{"hidden_act": "geglu", "router_bias": true, "norm": "rmsnorm", "rope_fraction": 1.0, "max_grad_norm": 1.0}
Below are experts of layer 5 (counted from 0) of a mixture-of-experts language model. Rows are named gate (a neuron's input weights, with its number), up (a neuron's input weights, with its number) and show model dimensions 0-127. Each number is 50 + 15 x the weight over its row's rms, rounded and kept within 0 to 99.
Before each expert's rows: "comes after" lists some tokens at least twice as common just before its tokens as in all text. This comes from a sample of Wikipedia text that the model never trained on. Tokens count by the router's weight.

# expert 10
comes after: " |", "|", "=", ")", ".", "\""
gate2:40 35 50 63 41 35 69 80 55 56 44 00 57 47 51 43 37 53 65 20 53 47 45 62 51 44 41 51 26 82 23 66 50 42 60 14 58 40 36 60 51 55 52 35 39 34 66 38 32 61 65 45 59 51 43 42 44 42 56 30 55 77 37 64 69 34 42 55 48 42 31 06 35 27 81 43 49 61 43 33 56 50 38 36 25 68 39 47 47 34 62 32 39 83 60 60 36 38 56 25 55 38 54 59 52 38 57 27 46 43 30 45 47 46 54 59 41 32 27 49 69 63 49 62 68 65 65 41
up2:64 54 55 45 43 36 57 88 53 43 47 07 57 53 42 45 45 40 40 21 55 46 37 65 58 33 47 47 28 54 34 51 68 52 60 19 65 25 37 60 63 54 68 20 46 33 52 22 39 52 48 59 41 61 56 49 40 41 61 49 54 64 42 36 58 35 52 51 46 40 39 12 13 30 56 61 72 62 61 24 55 35 57 29 31 84 59 64 57 23 58 31 44 75 58 55 38 59 54 28 57 67 50 59 59 48 55 29 49 60 46 64 26 65 45 63 48 40 06 40 60 60 42 50 54 67 50 68

# expert 65
comes after: " was", " were", " a", " be", " is", " are"
gate0:45 39 27 63 32 44 20 52 36 50 36 39 59 66 42 57 39 36 43 79 52 38 32 52 26 38 37 79 24 08 44 69 39 41 66 60 55 61 40 39 42 47 53 47 50 53 53 58 61 37 55 61 38 67 31 76 40 52 73 48 76 37 54 52 58 25 52 73 56 49 61 54 64 57 47 51 44 65 62 75 65 25 41 60 41 60 71 30 44 67 60 52 63 68 58 17 43 68 32 46 32 62 36 38 44 69 18 29 59 40 83 66 51 23 70 44 78 38 52 48 68 40 39 49 55 41 49 27
up0:61 39 42 55 55 57 41 28 31 45 75 37 47 78 63 45 58 34 43 57 40 38 55 23 64 44 46 59 35 39 62 61 59 31 40 51 86 28 60 46 34 46 69 40 26 36 49 57 72 48 34 69 28 41 19 45 57 32 55 70 44 52 57 63 45 33 49 54 68 57 47 66 37 46 52 40 30 46 34 45 32 47 70 47 27 74 74 42 64 46 63 42 67 58 18 48 39 44 64 65 67 47 62 43 51 83 64 32 49 30 29 68 42 62 69 49 11 44 38 74 61 29 09 45 31 52 52 55

# expert 43
comes after: ".", "=", " |", ")", "\n\n", " ="
gate8:67 61 34 60 83 71 52 69 41 52 69 60 56 54 49 57 77 63 37 70 67 50 31 45 41 43 64 61 70 39 39 69 75 68 30 45 34 61 41 55 67 35 38 69 71 55 79 52 66 37 74 53 78 43 77 66 47 50 49 57 51 47 32 43 71 63 51 47 42 48 73 69 54 29 54 37 27 64 36 42 71 46 39 64 68 35 66 55 53 48 41 59 39 55 34 67 87 35 66 52 35 71 30 44 59 55 56 48 76 67 77 46 35 21 51 56 35 53 53 40 45 67 46 44 89 44 71 64
up8:64 62 38 51 58 50 67 48 21 54 52 71 41 68 39 60 73 55 60 67 64 38 48 50 25 50 41 53 59 24 56 72 41 43 39 75 53 41 51 25 68 79 28 47 49 52 67 47 50 35 61 61 54 44 49 63 56 52 30 56 76 45 63 54 57 70 57 49 50 63 57 74 60 55 60 50 24 60 35 47 04 67 42 35 46 50 60 36 49 60 45 57 43 64 30 89 66 41 47 54 47 62 30 57 41 74 44 42 99 59 55 54 42 54 31 78 74 57 79 76 39 61 44 32 35 34 61 41

# expert 47
comes after: "=", "\n\n", ".", " =", ")", " information"
gate7:42 68 70 47 45 53 78 56 50 59 61 44 47 68 41 58 57 73 48 61 44 37 62 49 64 58 55 41 10 58 73 33 41 36 02 64 64 17 47 38 60 61 49 33 24 55 42 37 28 67 73 46 69 57 35 43 46 53 50 33 44 32 31 57 44 51 33 46 48 38 34 64 44 28 57 70 56 64 60 60 26 54 69 41 35 33 46 33 46 16 40 46 56 49 47 50 42 46 30 40 78 54 47 29 34 56 44 56 79 51 79 21 33 73 55 55 34 43 35 58 57 25 42 44 45 58 18 38
up7:41 21 55 47 36 27 61 40 72 50 40 61 72 50 64 51 44 38 62 59 20 65 70 66 65 45 68 45 73 65 45 53 61 63 75 54 43 54 28 54 57 64 50 58 62 43 28 41 24 41 50 37 20 18 49 63 42 35 67 26 58 49 55 47 80 56 60 53 57 37 54 26 50 80 50 55 69 72 44 31 73 49 44 59 23 42 63 49 55 56 43 45 56 72 65 49 57 53 40 65 53 52 34 75 42 73 54 50 62 34 51 54 46 51 24 41 61 67 53 40 65 47 66 22 99 41 82 49

# expert 25
comes after: "_", "^", ",", "{", ".", "–"
gate4:31 46 62 63 61 47 49 60 72 61 28 49 41 50 53 02 34 68 57 39 54 27 64 38 59 88 59 52 40 29 58 31 42 46 59 68 25 54 40 29 63 35 38 24 54 54 35 09 52 48 35 48 61 69 50 49 65 43 56 47 67 63 22 59 68 81 62 40 55 42 63 40 52 37 47 51 56 57 21 25 60 50 60 71 49 33 34 73 42 52 60 70 57 36 75 46 44 45 28 42 33 53 56 45 63 65 54 60 56 39 41 73 44 35 48 60 56 62 65 40 61 49 42 81 44 51 93 63
up4:37 52 63 77 70 45 59 60 58 69 32 51 35 45 56 14 33 79 48 44 50 27 59 37 57 68 50 43 51 24 67 29 27 57 54 55 41 59 44 26 59 47 37 24 61 49 29 15 49 21 47 43 70 69 46 41 69 33 45 53 57 68 30 43 51 71 70 32 51 47 54 53 55 37 53 54 60 56 28 22 53 56 46 73 52 49 41 70 62 60 66 74 60 53 93 41 43 44 19 54 33 65 55 51 62 70 60 65 56 57 35 61 45 53 60 69 66 61 66 32 49 43 42 71 69 30 81 54

# expert 72
comes after: "\n", "-", " non", " 2", " 3", " 1"
gate0:40 56 61 72 73 42 19 74 59 28 64 10 58 42 24 45 39 41 54 63 69 40 23 54 47 69 45 52 63 49 60 57 45 34 48 15 75 45 56 46 32 55 49 54 33 43 54 46 63 35 54 33 74 37 26 73 58 54 53 38 54 46 37 62 50 46 27 70 30 70 40 35 61 60 51 50 50 60 49 35 48 54 26 28 59 55 44 40 64 83 43 34 44 38 64 47 26 53 37 23 30 78 40 50 63 77 32 43 42 44 41 46 64 44 74 50 42 55 46 56 75 69 22 51 74 53 39 23
up0:70 40 34 73 34 53 29 39 34 49 49 41 61 35 54 36 41 56 42 41 54 54 63 48 52 43 40 86 34 54 65 53 52 65 41 39 68 21 40 39 80 60 63 42 64 53 33 63 60 54 73 74 72 43 65 64 41 63 46 55 74 50 52 61 70 43 56 47 59 53 35 63 41 22 46 60 19 54 46 55 69 47 47 54 39 26 83 59 63 62 59 51 73 68 41 48 49 34 80 59 36 66 54 50 19 42 85 59 26 61 76 58 51 48 61 29 25 18 31 42 57 36 49 47 34 42 77 30

# expert 33
comes after: " was", " he", " He", " and", " is", " who"
gate8:18 80 56 36 51 62 49 55 41 40 56 65 28 51 29 44 34 74 41 65 45 36 41 36 86 33 77 68 55 60 74 32 63 67 40 78 48 35 42 51 41 51 43 62 49 59 38 61 51 52 50 39 58 71 71 62 37 53 38 73 59 54 70 54 46 54 70 44 39 59 11 49 48 64 48 66 53 53 62 69 45 50 59 32 58 57 77 65 48 22 63 40 40 69 47 32 65 30 19 74 51 32 82 39 62 60 54 48 60 52 55 24 41 71 60 48 37 55 63 54 42 39 49 42 63 41 13 79
up8:59 36 40 54 55 39 50 56 60 74 43 49 47 52 58 57 68 43 46 35 44 51 57 57 32 62 57 66 58 44 24 72 38 12 48 25 42 42 48 56 65 24 88 41 73 66 48 26 30 35 57 42 34 44 28 39 33 51 25 21 30 56 44 50 53 36 45 60 64 58 67 34 54 45 60 22 54 53 55 36 59 65 33 42 26 54 32 43 39 63 59 62 40 47 76 85 33 08 65 58 21 45 27 52 37 31 51 50 52 48 54 34 71 54 58 47 24 52 42 44 54 54 82 60 37 71 64 33

# expert 73
comes after: ",", "s", " well", "ing", "rib", "es"
gate0:54 44 49 56 39 47 46 68 48 46 40 59 37 71 64 25 46 43 55 77 60 60 59 51 53 80 54 39 24 45 43 45 56 71 41 57 66 30 80 36 34 02 25 77 42 24 38 63 46 34 48 29 47 58 46 53 50 60 32 46 58 33 49 17 28 52 57 61 51 83 59 66 38 59 48 70 75 78 45 56 52 33 49 48 31 28 65 57 61 39 59 56 58 34 35 19 30 59 51 34 61 30 55 61 61 47 75 20 24 36 40 49 56 49 55 51 75 34 49 44 44 62 46 56 58 69 70 43
up0:66 74 46 44 68 61 43 30 57 66 61 39 69 35 22 68 45 48 41 42 32 44 31 45 52 36 51 48 81 39 51 31 46 42 73 45 52 55 49 45 77 76 62 42 46 88 58 24 42 43 73 80 50 17 51 30 43 25 76 59 36 33 58 68 99 65 32 41 48 54 29 36 60 54 53 58 42 56 58 46 26 72 57 45 39 62 37 63 45 49 39 56 72 51 62 55 58 49 43 53 41 56 50 23 36 52 42 46 55 48 53 83 51 61 43 49 36 59 80 66 71 31 36 54 66 33 55 55